{
  "d_expert": 48,
  "activation": "swiglu",
  "moe_layers": [2, 3, 4, 5, 6, 7, 8],
  "balance_loss": 0.00632,
  "lr_router": 0.00107,
  "norm_eps": 1e-05,
  "tie_embeddings": false,
  "lr": 0.0108,
  "batch_tokens": 32768
}
Below are experts of layer 5 (counted from 0) of a mixture-of-experts language model. Rows are named router (the router's row for the expert) and show model dimensions 0-255. Each number is 200 + 20 x the weight over its row's rms, rounded and kept within 0 to 999.
After each expert's rows: "mostly gets" lists some tokens that are sent to it at least half of the time; "comes before" lists some tokens at least twice as common just after its tokens as in all text. This comes from a sample of Wikipedia text that the model never trained on. Tokens count by the router's weight.

# expert 78
router,164,225,221,243,188,191,174,169,203,223,217,214,221,209,225,218,198,206,189,208,209,215,193,196,233,196,195,201,202,213,180,199,206,181,215,179,201,186,152,197,214,178,210,214,202,217,220,207,207,197,212,194,211,229,172,197,161,186,173,205,225,218,197,226,185,230,209,187,213,188,245,231,181,254,190,214,173,222,184,235,190,174,235,188,164,155,176,185,189,202,169,214,202,198,210,195,198,218,229,196,188,175,208,232,185,187,176,195,183,226,201,207,211,214,196,192,210,207,223,171,153,195,199,195,190,242,214,175,184,175,180,197,206,215,204,219,174,225,232,176,193,184,194,210,169,193,222,189,181,189,196,225,179,222,202,187,176,163,184,170,235,220,194,209,171,199,184,204,218,194,193,200,225,214,217,186,201,180,221,177,208,193,190,207,231,198,203,200,234,230,203,193,201,195,207,214,239,214,186,191,200,175,196,210,210,219,166,231,168,197,211,174,180,186,198,159,220,221,196,193,171,233,185,220,236,181,214,221,216,197,223,195,216,199,226,196,223,217,185,209,209,181,183,210,218,209,170,221,202,133,192,168,180,207,229,216
mostly gets: ");", ")", "\").", "\")", ").", "))"
comes before: "\n", " ", "-", " The", " Votes", " –"

# expert 65
router,205,193,212,225,177,189,221,176,233,187,167,194,223,216,208,220,186,241,212,205,199,190,172,199,218,168,166,202,174,205,189,169,160,208,221,224,215,194,203,193,178,209,181,175,204,194,199,193,185,210,174,170,158,184,189,183,189,209,175,184,186,184,208,165,186,209,242,178,181,231,212,195,182,196,201,202,192,232,201,222,201,210,219,210,205,221,189,206,213,210,184,234,214,184,170,198,186,197,212,234,176,219,192,228,224,194,201,221,206,192,196,192,175,192,227,201,214,180,190,181,178,194,190,195,199,195,174,200,198,211,217,175,177,206,235,189,197,183,195,219,186,207,190,183,198,200,222,206,172,221,152,218,211,188,178,187,237,214,197,177,202,222,195,222,188,206,150,182,181,181,245,237,196,200,200,233,233,191,208,208,212,181,206,226,186,198,200,241,197,212,199,187,170,171,223,210,232,194,189,182,176,208,196,180,189,248,200,228,217,242,238,196,206,186,182,211,175,226,181,198,208,226,224,186,196,199,227,241,208,182,220,182,227,207,223,223,199,220,199,198,219,183,191,156,232,175,216,195,228,181,169,152,241,192,163,195
mostly gets: " F", "f", " f", "F", " inf", " conf"
comes before: "0", "2", "1", "ant", "ix", "ayette"

# expert 98
router,193,206,202,196,193,190,215,182,204,178,189,183,224,194,206,182,206,178,174,212,244,208,200,229,169,213,185,185,181,208,200,186,184,172,181,180,189,178,175,243,204,162,212,216,182,202,193,225,191,212,263,176,200,229,204,192,195,188,179,207,213,205,195,212,210,215,198,184,180,198,207,168,240,190,175,216,205,169,176,226,207,219,211,171,216,215,219,170,225,183,205,243,190,173,210,179,177,210,177,188,231,193,224,213,163,206,194,213,168,221,191,229,196,225,213,173,193,203,221,214,198,202,217,188,229,209,225,181,168,172,220,199,161,195,209,195,212,196,199,206,203,180,220,208,180,203,236,200,218,237,194,211,222,200,180,224,204,216,203,191,176,179,179,191,216,222,155,214,213,245,225,205,170,191,189,204,203,209,185,178,221,182,196,196,216,232,224,177,158,199,208,250,192,213,233,226,188,197,172,210,237,212,168,172,201,217,227,216,212,213,209,193,217,216,209,230,192,194,161,229,208,179,213,223,205,171,177,202,207,211,168,190,177,170,224,187,219,228,214,213,218,216,201,232,222,210,197,219,231,206,181,205,198,208,183,246
mostly gets: "′", " Kitt", " ago", " entitled", ":", ".:"
comes before: " ", "1", "2", "′", ":", "″"

# expert 94
router,156,214,199,195,194,206,203,152,216,202,188,207,221,186,209,196,175,199,164,179,210,208,186,243,216,203,190,197,197,192,201,204,214,175,210,168,237,179,187,174,209,190,223,203,215,207,221,239,221,229,179,181,187,212,160,212,199,224,207,183,190,171,158,214,195,187,213,195,222,154,213,199,212,168,201,224,200,212,218,201,227,237,206,193,202,205,202,204,185,224,193,164,237,191,180,209,187,205,222,229,216,220,220,200,198,198,175,174,190,214,218,214,174,226,193,181,194,211,174,227,190,197,192,168,175,185,223,204,197,171,216,164,159,169,243,211,166,198,227,194,191,185,243,200,197,218,205,199,199,181,203,194,210,223,199,212,213,179,186,178,182,219,194,206,156,187,188,230,187,194,184,156,210,226,242,206,228,205,213,229,196,203,186,188,214,199,207,227,234,193,228,201,203,238,203,175,203,187,185,162,220,219,187,164,198,236,241,213,202,197,176,204,193,197,229,190,217,226,181,233,196,212,202,186,184,195,203,208,215,194,225,197,191,199,225,172,216,189,210,206,180,176,198,186,201,226,238,177,197,222,160,171,189,215,201,242
mostly gets: "″", "°", " %", " UTC", " Socorro", "^{"
comes before: "\n", " ", "N", "-", "|", "W"

# expert 114
router,204,192,215,209,209,213,182,195,202,184,217,219,215,186,235,222,212,225,208,235,208,204,204,158,175,232,175,221,187,220,193,209,187,189,191,207,209,207,213,197,209,198,217,215,230,208,177,218,170,187,190,185,170,192,195,233,223,193,194,173,187,177,232,188,184,184,164,165,239,172,179,152,170,209,206,165,177,182,181,223,169,218,193,204,192,187,208,199,180,217,214,209,183,201,182,236,174,226,196,196,207,225,213,159,244,193,200,228,217,224,206,207,173,192,202,198,176,202,123,189,190,187,216,167,212,200,197,206,209,189,189,195,187,206,223,186,208,173,166,200,191,200,193,216,183,187,221,187,189,211,199,187,221,196,166,231,180,212,170,209,201,209,170,221,181,223,184,179,232,209,243,174,208,206,223,216,221,213,186,193,200,197,205,182,216,215,199,209,180,198,236,202,230,161,184,245,214,192,195,176,194,227,187,216,205,207,212,204,176,221,232,210,194,201,196,165,208,215,196,205,224,194,206,208,194,225,182,185,160,222,179,139,219,190,212,168,217,198,213,186,208,214,167,183,198,226,194,161,218,200,196,185,227,211,210,162
mostly gets: " MF", " FW", " Registered", " DF", " Turnout", " GK"
comes before: " |", "1", "2", "0", "9", "3"

# expert 69
router,149,193,242,164,179,218,200,171,178,209,195,203,213,233,177,198,175,202,200,188,173,214,200,245,194,240,215,212,183,177,180,178,203,158,194,208,236,193,207,210,214,198,208,212,205,175,228,195,184,213,212,201,169,178,222,194,234,208,232,196,211,206,176,207,200,179,189,210,228,193,188,222,220,199,151,237,216,206,186,215,197,202,215,185,216,244,199,197,222,205,229,204,217,175,190,188,182,217,182,215,209,174,190,223,191,246,213,209,204,194,223,208,181,203,209,150,188,189,204,223,190,194,176,165,201,199,214,181,227,181,176,221,162,203,187,198,198,203,180,237,192,177,253,228,204,199,217,198,175,191,136,209,232,183,206,231,168,207,201,217,158,222,191,234,164,211,217,211,203,204,198,168,209,219,220,189,236,214,210,188,198,188,226,205,191,227,206,189,189,197,208,188,191,234,209,206,201,219,168,180,196,209,203,186,194,215,199,223,187,243,207,180,216,202,194,238,232,198,218,208,200,193,217,203,187,228,195,210,188,187,183,203,164,199,224,193,189,234,210,231,213,207,201,186,205,222,202,217,185,189,172,206,194,231,170,211
mostly gets: " Coordinates", " Occupation", " Spouse", " Density", "Gls", "Population"
comes before: ":", "-", " •", "°", " /", " mi"

# expert 86
router,166,187,172,230,155,178,194,222,211,205,223,131,214,209,181,193,198,208,208,195,192,203,196,171,225,207,223,239,201,225,197,196,188,227,179,204,229,184,171,210,169,182,200,171,196,220,164,170,205,172,174,171,212,197,189,203,186,189,181,219,201,181,191,213,207,218,196,199,218,214,201,204,212,218,216,208,179,220,180,166,157,188,249,207,174,195,217,187,189,239,179,222,174,217,184,221,173,170,222,166,187,179,207,200,236,190,172,167,182,197,235,182,197,209,169,192,193,198,211,189,187,171,237,204,183,208,231,198,212,233,169,234,188,195,209,226,195,179,212,188,253,231,167,184,178,199,212,212,191,212,169,176,196,168,174,208,216,168,211,189,217,221,233,176,228,225,172,190,181,207,194,214,217,212,177,222,167,229,192,168,190,177,201,203,191,220,200,204,221,212,187,188,194,201,202,208,230,199,216,189,239,186,203,210,207,187,202,217,183,177,208,188,191,244,209,204,186,204,180,219,214,203,198,192,206,207,171,228,200,203,198,204,175,200,219,228,198,209,217,216,220,203,186,219,192,188,229,183,213,172,191,201,220,200,230,173
mostly gets: "½", "5", "6", "4", " Chevrolet"
comes before: " |", "0", "–", "6", "5", "th"

# expert 83
router,168,176,194,188,177,171,215,190,202,172,228,222,200,221,217,176,184,203,189,211,215,207,177,237,196,215,185,174,231,181,182,198,194,164,204,187,225,209,220,211,168,174,215,209,181,180,214,214,186,199,216,186,166,212,230,207,166,195,179,205,205,233,204,203,186,203,222,205,183,175,190,201,194,235,182,226,186,166,168,217,205,195,226,169,207,248,192,199,211,212,212,178,182,180,195,194,185,221,161,219,192,173,232,210,207,204,186,213,194,184,201,211,212,211,228,185,222,199,193,220,244,190,184,168,207,204,205,244,194,224,180,174,170,220,240,215,196,198,183,236,179,175,187,246,175,217,222,214,213,185,192,198,236,199,183,192,194,227,208,208,173,224,187,199,193,207,170,235,217,203,227,168,196,192,222,181,221,177,179,187,175,216,224,218,208,185,240,191,194,209,184,193,214,163,203,203,215,189,189,213,186,212,206,217,204,220,228,219,170,208,206,210,198,185,170,226,183,169,191,167,222,190,202,231,164,223,179,202,182,216,161,213,193,193,198,173,155,206,228,224,210,196,171,203,224,191,202,208,197,198,203,154,177,224,189,235
mostly gets: " MPC", " recept", " LINEAR", " protein", " CO", "Cl"
comes before: "-", ":", "_{", "3", ")", " ·"

# expert 30
router,190,191,210,210,197,186,237,227,210,231,216,206,185,178,196,206,171,193,195,218,187,216,178,199,215,150,164,170,177,182,223,203,194,178,179,168,212,194,177,237,199,223,196,227,177,176,188,216,186,190,180,225,206,175,193,215,211,206,203,193,211,213,203,212,229,187,203,199,225,212,181,200,184,179,202,201,202,201,209,238,167,210,236,202,195,171,236,193,198,182,206,198,205,187,230,211,225,192,209,175,189,183,195,169,178,159,173,206,194,187,219,203,218,175,150,173,197,225,220,163,171,171,156,204,191,221,186,206,230,219,172,228,208,196,214,207,207,166,202,207,231,217,195,213,190,181,182,236,244,169,195,231,199,196,214,221,220,220,212,240,186,172,220,160,234,181,209,182,184,224,196,212,173,212,162,177,205,180,213,168,215,203,232,214,180,198,200,164,193,182,229,196,187,217,176,183,232,188,215,196,191,211,213,208,211,169,203,200,181,185,178,189,179,207,176,216,170,224,210,219,195,218,206,174,215,207,190,222,188,200,168,186,188,234,191,210,222,203,201,168,193,183,190,185,231,181,175,162,203,184,201,196,239,214,226,203
mostly gets: " They", " children", " students", " members", " others", " each"
comes before: " of", ",", " were", ".", " are", " and"

# expert 88
router,232,189,180,214,215,180,195,218,222,233,209,225,232,189,163,149,178,190,226,182,199,195,184,209,201,216,221,200,191,178,186,201,210,206,198,181,173,204,216,207,201,202,171,181,162,179,257,243,207,165,214,199,220,205,226,183,191,199,191,170,216,182,214,201,213,207,182,206,204,196,211,188,211,190,201,199,188,197,223,198,222,204,173,204,200,215,205,206,191,179,188,188,181,164,194,218,178,198,214,207,177,244,223,170,197,179,205,213,198,236,171,210,227,215,185,233,180,219,186,208,195,196,210,206,231,147,195,211,205,173,208,219,193,178,192,176,186,188,237,217,223,214,227,226,213,175,199,195,218,202,190,176,192,158,214,232,182,237,197,204,231,201,210,209,185,239,236,191,225,145,212,184,176,151,188,177,214,200,197,188,194,205,175,159,207,194,191,192,179,217,174,200,156,205,188,182,214,242,190,213,175,217,191,232,224,192,159,195,218,193,208,188,218,246,202,186,189,191,162,200,181,168,184,214,200,205,198,193,209,200,185,175,227,183,194,193,160,196,186,188,201,212,212,242,220,195,207,204,193,182,195,191,171,193,200,192
mostly gets: " about", " despite", " without", " than", " only", " Despite"
comes before: " the", " a", " his", " their", " an", " its"

# expert 116
router,174,192,196,210,199,226,189,190,192,207,225,225,168,189,220,197,188,221,155,177,231,211,204,182,196,209,194,170,181,222,222,225,179,183,200,226,230,185,205,183,214,190,200,193,229,198,186,211,193,234,202,177,202,167,227,187,159,220,183,177,194,201,210,201,232,221,225,176,196,168,168,186,165,219,205,214,174,183,183,186,165,231,237,196,210,219,208,214,226,207,195,170,212,240,201,228,189,199,168,245,208,239,216,161,224,202,195,210,194,226,233,216,182,203,205,200,207,196,166,238,232,200,191,171,196,180,197,192,203,217,177,181,206,186,188,207,196,227,184,197,206,214,173,198,188,213,203,207,182,157,191,209,234,189,226,222,144,210,173,182,227,210,199,197,188,181,211,194,205,222,203,195,208,204,187,204,210,227,202,199,189,197,229,206,232,211,189,194,203,179,237,206,173,191,189,215,185,211,214,228,165,212,179,186,200,195,215,201,209,231,216,169,217,183,196,199,184,212,195,195,200,172,215,187,192,230,173,214,201,176,177,140,187,223,222,177,205,220,147,222,231,206,198,198,231,215,195,165,176,215,183,197,220,205,196,167
mostly gets: " pm", " FW", " kg", " lb", " DF", " GK"
comes before: " ", " |", "4", "5", "3", "8"

# expert 121
router,148,202,199,200,189,201,209,229,182,175,205,200,215,190,193,180,199,164,174,237,224,219,226,221,182,164,200,204,171,203,158,211,218,193,198,200,202,172,192,190,226,170,216,241,178,202,218,205,208,198,161,155,176,180,166,177,202,218,184,189,166,191,170,247,185,213,182,186,203,228,194,211,178,200,231,186,200,244,197,185,203,212,186,231,178,196,168,209,209,231,210,199,202,216,215,168,198,208,192,210,233,235,227,166,231,197,193,213,236,188,196,203,158,205,224,216,202,198,190,208,209,179,185,209,167,222,226,200,201,161,224,220,207,167,226,199,199,197,232,204,172,231,192,197,162,213,211,177,189,183,174,199,215,210,200,229,188,211,185,244,191,224,183,184,200,190,205,193,172,205,177,223,223,205,191,179,165,186,204,178,194,191,223,194,185,204,224,240,203,186,216,189,197,172,210,213,253,198,207,172,200,203,176,226,212,208,174,197,166,205,231,181,211,169,196,192,210,191,178,213,175,218,222,218,206,185,186,200,232,167,188,206,192,203,182,200,190,183,214,203,180,210,204,183,216,231,180,199,174,202,195,194,215,167,223,193
mostly gets: " Res", " res", " self", " However", " inc", " ass"
comes before: "0", "1", "2", " to", " of", "–"

# expert 109
router,180,183,202,207,193,165,149,222,186,231,226,226,176,214,209,169,167,185,207,197,204,223,218,240,197,218,232,184,194,192,201,186,199,162,197,192,225,174,199,211,192,215,186,207,189,217,201,243,162,192,186,196,204,183,217,156,193,184,198,224,204,194,211,194,174,237,190,204,194,176,196,206,203,175,148,173,207,198,175,216,207,209,179,216,194,220,226,204,224,202,219,213,202,193,184,201,175,219,165,166,209,187,203,199,154,211,222,243,222,210,238,235,200,215,195,153,199,179,220,224,188,178,190,180,223,173,232,194,204,229,219,165,192,214,164,173,214,204,189,241,182,199,205,226,190,192,224,211,208,222,187,188,218,190,189,169,172,220,210,177,175,217,199,226,178,208,164,199,177,190,215,191,204,227,227,209,195,210,213,207,180,214,221,205,223,198,227,225,210,214,196,176,199,194,237,248,221,192,184,185,211,228,221,172,200,175,226,191,189,207,191,199,224,164,168,188,197,228,204,207,233,213,192,208,189,208,222,191,208,195,210,207,197,176,208,197,227,197,201,214,194,223,183,198,237,201,218,164,224,212,184,203,212,226,165,216
mostly gets: " Siege", " Phylum", " Coordinates", " birth", " Website", " Died"
comes before: ":", " ", " of", " information", " career", " -"

# expert 77
router,164,180,192,162,187,241,196,209,180,168,190,201,172,202,223,196,182,178,183,192,207,178,201,177,200,199,216,244,176,194,173,222,183,176,196,211,194,197,225,216,237,181,188,204,204,187,224,216,195,191,195,197,177,194,210,217,197,202,233,209,203,227,214,196,198,213,179,179,180,176,197,231,168,188,205,212,233,168,177,223,222,206,201,202,159,226,227,183,164,212,206,207,182,216,192,211,164,185,200,215,204,203,201,220,191,236,194,212,213,207,189,212,184,237,172,179,248,194,203,210,204,174,183,188,208,199,216,203,192,173,198,190,178,193,205,217,189,203,220,195,167,225,160,172,193,241,186,208,229,213,202,208,225,178,233,207,168,197,188,207,209,218,223,209,228,216,158,199,209,219,249,199,170,206,241,222,164,218,201,170,201,177,189,216,210,233,237,225,195,170,178,237,180,200,217,215,227,166,180,223,196,183,206,175,193,213,192,208,197,166,200,184,159,215,204,213,233,210,189,179,201,231,169,212,206,210,199,197,194,228,186,183,226,209,213,162,205,191,174,202,207,217,218,174,209,195,217,147,202,198,191,167,189,210,220,188
mostly gets: " province", " territory", " today", " region", " tournament", " regions"
comes before: ".", ",", " of", "9", "0", " and"

# expert 22
router,212,207,224,206,240,177,202,172,208,243,219,176,218,173,176,199,190,190,180,203,164,209,176,220,236,234,191,202,198,200,201,200,203,190,190,184,236,187,194,199,238,187,228,176,168,211,209,207,210,219,182,207,209,206,170,195,165,199,229,199,192,198,178,202,192,176,217,187,192,181,217,215,190,188,193,205,205,230,229,225,161,143,214,197,196,190,181,199,206,196,200,229,197,199,233,206,212,207,194,196,201,233,174,179,177,184,207,190,174,226,232,166,188,181,201,209,195,196,227,189,178,210,207,180,215,196,194,184,207,220,191,191,198,174,223,224,190,235,178,196,210,192,193,221,169,205,211,220,202,213,223,202,158,181,191,200,211,206,174,193,183,208,187,223,176,176,243,192,176,231,193,207,172,216,184,216,212,182,194,204,201,207,227,214,190,196,213,216,202,212,208,173,188,211,172,164,225,164,237,190,198,206,222,212,206,215,177,213,196,171,210,158,156,203,182,184,230,264,215,204,205,174,169,210,199,180,219,182,227,184,196,197,213,184,180,197,227,220,199,213,205,180,177,178,233,188,195,169,161,181,165,194,149,214,228,168
mostly gets: "|", " Binomial", "|---|---|---|---|---|---|", "|---|---|", "|---|---|---|---", "|---|---|---|---|---|"
comes before: " ", " The", " \"", " In", " Votes", " Siege"

# expert 91
router,229,198,225,208,199,210,166,180,208,237,227,193,198,223,186,179,199,216,197,227,202,203,175,213,234,187,175,191,165,203,155,202,211,186,212,212,167,178,223,209,196,156,189,182,212,231,174,192,222,163,204,199,172,221,208,173,164,188,203,198,199,232,214,214,191,184,214,205,174,187,226,179,166,163,192,207,221,202,208,184,208,201,189,208,188,216,220,192,198,146,226,195,195,195,209,227,182,227,200,230,227,234,188,150,202,176,164,175,181,193,179,235,210,200,172,211,230,198,240,205,192,180,196,189,208,162,190,197,231,184,191,211,225,185,232,176,199,185,171,187,195,230,188,235,219,198,199,192,184,205,208,217,191,175,191,209,227,205,219,191,213,189,225,199,197,216,205,202,206,224,222,166,219,227,216,248,220,203,208,252,189,211,221,204,218,234,202,234,211,168,208,160,199,205,197,173,203,226,221,196,180,183,210,181,197,167,208,190,179,164,198,207,223,209,229,190,198,212,169,208,172,194,226,208,233,231,186,198,192,192,221,195,205,174,169,216,197,232,198,175,221,186,205,214,179,212,188,193,224,192,177,194,208,191,202,193
mostly gets: ",\"", "',", "\",", ",", " African", " including"
comes before: " and", " the", " he", " but", " which", " a"

# expert 80
router,233,192,253,174,173,201,195,170,214,181,238,198,168,181,228,203,210,220,192,214,217,229,220,198,217,194,192,191,188,200,176,202,183,193,216,200,219,196,180,159,244,176,219,229,250,203,191,177,211,223,231,199,180,214,171,192,188,219,215,209,189,232,189,196,232,211,215,200,165,175,209,207,205,221,203,182,162,230,178,229,179,198,235,221,175,198,178,200,218,213,180,196,214,190,186,250,199,193,200,188,219,173,200,174,189,170,192,205,189,207,193,210,218,187,212,195,190,214,211,232,209,229,193,165,196,202,215,205,182,195,174,215,214,195,220,159,202,239,191,179,166,184,164,227,196,200,195,183,190,177,238,205,223,187,181,175,207,190,200,188,249,172,161,206,180,202,215,169,212,226,220,222,190,213,225,219,226,197,227,186,200,198,205,211,177,214,195,221,183,169,227,188,209,202,194,213,209,194,188,189,190,216,168,208,201,218,220,188,215,233,209,184,225,196,191,186,234,184,208,215,196,199,184,187,223,193,212,204,238,181,214,182,196,180,191,212,150,209,168,162,207,204,201,193,211,245,170,194,182,206,168,180,219,206,217,173
mostly gets: "\":", " |", " ===="
comes before: " ", " \"", " —", " USA", " W", " A"

# expert 89
router,175,192,182,222,204,223,175,214,221,181,197,190,240,223,201,224,205,236,183,210,200,209,227,193,206,226,177,210,194,233,182,196,189,190,212,224,203,206,177,176,221,196,206,209,166,195,172,234,163,216,180,173,172,188,161,210,202,170,198,192,190,223,208,186,198,207,199,172,195,212,201,201,175,166,191,244,220,192,154,176,153,208,238,188,210,203,167,208,224,214,194,213,185,204,196,204,189,222,173,223,208,214,218,185,186,182,155,188,251,220,208,200,186,214,240,190,170,209,209,203,212,207,206,212,179,225,165,200,205,221,179,189,201,174,206,232,236,206,170,173,204,213,222,223,196,181,217,221,227,200,202,215,193,207,160,191,195,210,184,212,187,176,239,193,195,189,220,197,207,246,159,201,190,215,169,228,179,188,176,237,187,224,213,240,221,208,203,201,161,211,197,176,200,181,215,216,223,172,216,203,228,188,164,231,232,222,205,218,183,218,205,159,176,181,185,216,235,187,201,223,183,173,197,208,197,213,202,206,184,219,216,181,206,203,204,199,205,207,201,219,180,218,195,183,202,196,222,227,164,191,195,219,212,201,226,200
mostly gets: "|", "9", "featuring"
comes before: " ", "9", "8", "7", "6", "5"

# expert 120
router,227,212,213,198,180,232,201,189,202,205,232,220,196,206,179,190,196,197,201,184,191,209,169,217,216,182,172,181,195,205,229,199,189,241,172,215,205,182,194,209,212,202,211,213,199,179,201,202,181,167,205,197,223,203,174,208,182,220,183,201,207,227,218,197,201,188,238,193,203,185,204,177,212,156,187,214,211,234,207,172,202,202,195,170,220,220,218,208,161,228,175,213,183,217,190,182,222,198,212,208,187,196,196,201,204,182,161,250,235,172,177,193,175,199,228,172,171,145,172,192,184,209,198,184,213,160,196,157,192,214,216,182,206,214,239,184,175,185,218,218,174,233,224,208,215,227,209,216,172,215,214,227,199,203,223,216,212,205,182,213,199,186,201,177,183,196,174,228,211,222,201,206,232,200,213,153,206,223,209,205,174,194,190,227,182,180,190,213,237,188,230,195,195,205,197,182,219,230,254,180,213,216,182,165,190,203,186,206,187,186,184,189,174,169,219,209,177,161,160,201,190,188,221,221,195,229,244,186,185,209,221,198,178,173,189,213,193,189,175,244,204,202,215,210,176,204,202,200,222,162,174,199,236,185,188,225
mostly gets: " is", " was", " has", " who", " being", " been"
comes before: " a", " was", " been", " also", " not", " the"

# expert 99
router,217,183,191,214,255,244,206,197,192,174,184,204,220,202,225,223,195,170,193,207,214,175,199,230,217,199,193,181,196,200,187,208,189,184,218,188,224,174,161,194,192,194,206,179,214,190,212,199,200,192,188,194,182,206,223,184,225,199,230,182,211,176,182,152,191,208,219,198,184,156,224,197,232,222,228,263,199,202,170,206,209,197,215,204,179,207,246,169,202,210,197,234,190,222,178,163,198,212,192,222,171,218,216,204,216,205,170,223,182,237,211,218,218,230,230,197,208,189,182,182,200,179,175,162,223,203,181,174,181,196,215,218,191,167,239,217,203,201,197,192,177,212,204,179,194,232,202,219,188,196,165,196,222,196,159,226,173,218,164,195,176,173,181,199,182,196,202,172,186,211,245,179,204,217,196,227,223,185,211,234,186,222,220,210,192,170,215,220,179,187,228,199,154,162,220,228,182,193,201,185,218,204,197,204,196,218,199,206,211,198,202,238,199,184,213,189,219,206,186,203,200,177,174,196,201,184,166,210,194,218,178,187,171,217,224,166,219,188,214,173,190,216,188,194,226,183,191,228,187,174,191,188,186,197,230,174
mostly gets: " medalist", " $\\", "ologist", "ο", "ʼ", "ι"
comes before: " ", "′", "}", " ·", " UTC", " ="

# expert 4
router,236,226,163,195,205,203,229,204,209,209,181,211,190,208,225,225,212,218,170,194,203,211,183,216,223,205,165,159,210,193,235,197,193,180,163,208,167,199,209,222,198,190,189,200,154,220,206,225,213,161,195,209,238,200,180,164,190,210,171,195,229,197,227,193,181,202,172,211,194,195,225,230,229,201,210,206,215,196,215,197,170,191,194,185,224,170,208,231,172,167,161,211,231,202,229,184,219,213,235,159,177,220,198,192,183,209,208,189,232,162,215,168,222,185,176,210,190,179,206,218,191,217,168,181,205,181,188,184,228,163,201,247,201,182,218,178,222,165,191,204,173,204,196,203,176,199,190,225,183,204,184,190,185,223,181,209,207,205,214,209,191,176,244,211,229,185,223,183,192,196,192,193,222,160,181,190,210,164,159,197,172,180,221,205,221,159,184,216,194,185,200,209,212,202,214,200,191,212,200,179,200,202,205,193,220,218,189,215,218,203,215,191,177,178,229,172,157,179,177,202,199,185,191,170,184,167,221,217,197,196,195,203,211,201,178,193,213,219,205,164,207,198,192,211,239,164,182,212,178,166,188,197,213,205,225,184
mostly gets: " moved", " up", " killed", " taken", " brought", " returned"
comes before: " to", " in", " by", " the", " with", " on"

# expert 113
router,213,180,228,240,213,224,228,189,167,203,203,181,169,212,220,196,177,204,235,228,207,202,185,178,196,220,161,180,188,200,209,203,239,190,168,201,214,213,199,231,241,210,160,185,177,194,223,227,182,201,207,167,216,198,202,203,204,203,198,202,177,208,219,235,192,173,206,189,186,183,204,221,220,182,166,225,218,229,208,188,192,207,235,190,206,192,199,183,221,218,212,223,191,185,209,186,181,217,178,178,177,221,191,210,163,208,174,201,195,155,210,194,205,170,168,179,201,203,180,220,203,192,192,214,199,220,215,231,221,205,219,180,213,182,181,202,214,177,187,218,214,205,222,195,209,202,171,199,168,174,172,183,239,234,183,177,195,198,213,167,174,219,211,220,201,226,199,250,211,226,223,198,228,228,217,230,230,216,187,209,199,194,229,209,171,209,236,206,224,178,221,163,197,199,189,226,216,222,174,162,163,209,198,197,205,204,219,217,186,221,198,205,177,192,192,201,183,212,189,191,176,229,162,208,176,211,199,193,200,200,163,204,164,180,188,165,228,194,210,189,227,223,173,227,199,171,216,177,201,155,206,203,199,213,167,183
mostly gets: " life", "ations", "ity", "ation", " education", "ions"
comes before: " of", "==", ":", " ==", " and", ","

# expert 67
router,220,189,182,200,222,179,214,207,202,197,214,215,237,220,165,183,179,224,175,204,173,184,185,204,208,193,173,170,244,195,189,173,199,197,191,223,212,183,220,217,204,186,226,209,194,176,233,231,218,199,207,183,172,205,176,216,199,196,217,208,184,191,198,207,195,193,204,210,193,208,185,205,219,199,189,173,232,206,177,221,238,191,145,179,208,201,183,216,205,187,189,222,208,172,215,188,180,192,154,173,202,178,187,182,179,218,190,230,178,191,182,189,201,201,246,238,199,200,217,200,192,214,166,226,231,207,201,197,191,197,187,216,222,180,207,185,177,231,218,177,206,181,206,235,174,196,193,164,223,189,195,200,213,197,183,222,160,167,167,207,245,217,233,249,205,178,196,199,198,189,201,221,184,219,226,196,222,228,210,187,206,201,141,219,197,212,226,215,190,183,226,223,196,171,204,210,204,215,191,173,199,188,199,189,191,183,188,185,221,185,205,181,207,239,212,231,203,201,213,201,172,162,207,235,201,215,182,182,194,198,215,181,212,192,182,153,197,207,209,183,173,220,178,221,210,182,183,246,209,226,207,172,199,146,189,236
mostly gets: " for", " on", " across", " throughout", " at", " between"
comes before: " the", " a", " his", " its", " this", " their"

# expert 115
router,214,190,246,245,183,178,188,186,162,216,201,233,160,207,194,238,184,210,190,214,237,241,167,210,231,190,202,170,210,192,182,216,219,171,203,213,208,204,161,170,209,184,208,197,240,214,178,212,259,202,203,197,165,177,193,199,186,208,197,212,193,190,200,213,220,235,229,210,224,200,213,214,245,219,190,197,189,221,170,207,207,219,217,185,197,208,207,187,193,192,207,222,188,209,230,196,170,212,231,222,231,205,188,215,218,221,171,210,207,195,208,207,191,195,181,233,202,214,208,188,211,176,231,181,170,205,228,209,227,189,223,200,181,199,207,244,163,222,228,211,180,189,205,185,179,169,221,178,194,174,192,221,177,187,175,208,184,215,176,170,214,178,174,215,203,197,192,209,207,188,221,185,240,225,191,217,176,201,202,199,190,204,181,221,210,226,214,209,218,190,244,211,185,194,228,173,210,190,229,200,197,170,223,182,176,169,179,186,187,206,207,183,200,200,185,201,220,209,179,185,193,231,218,210,195,237,194,204,208,209,233,205,229,206,205,201,188,233,203,184,161,207,207,198,242,177,223,206,182,146,180,201,218,201,226,195
mostly gets: ")", "),", "}", "\",", ").", ".\""
comes before: "\n", " |", " and", " is", " (", " –"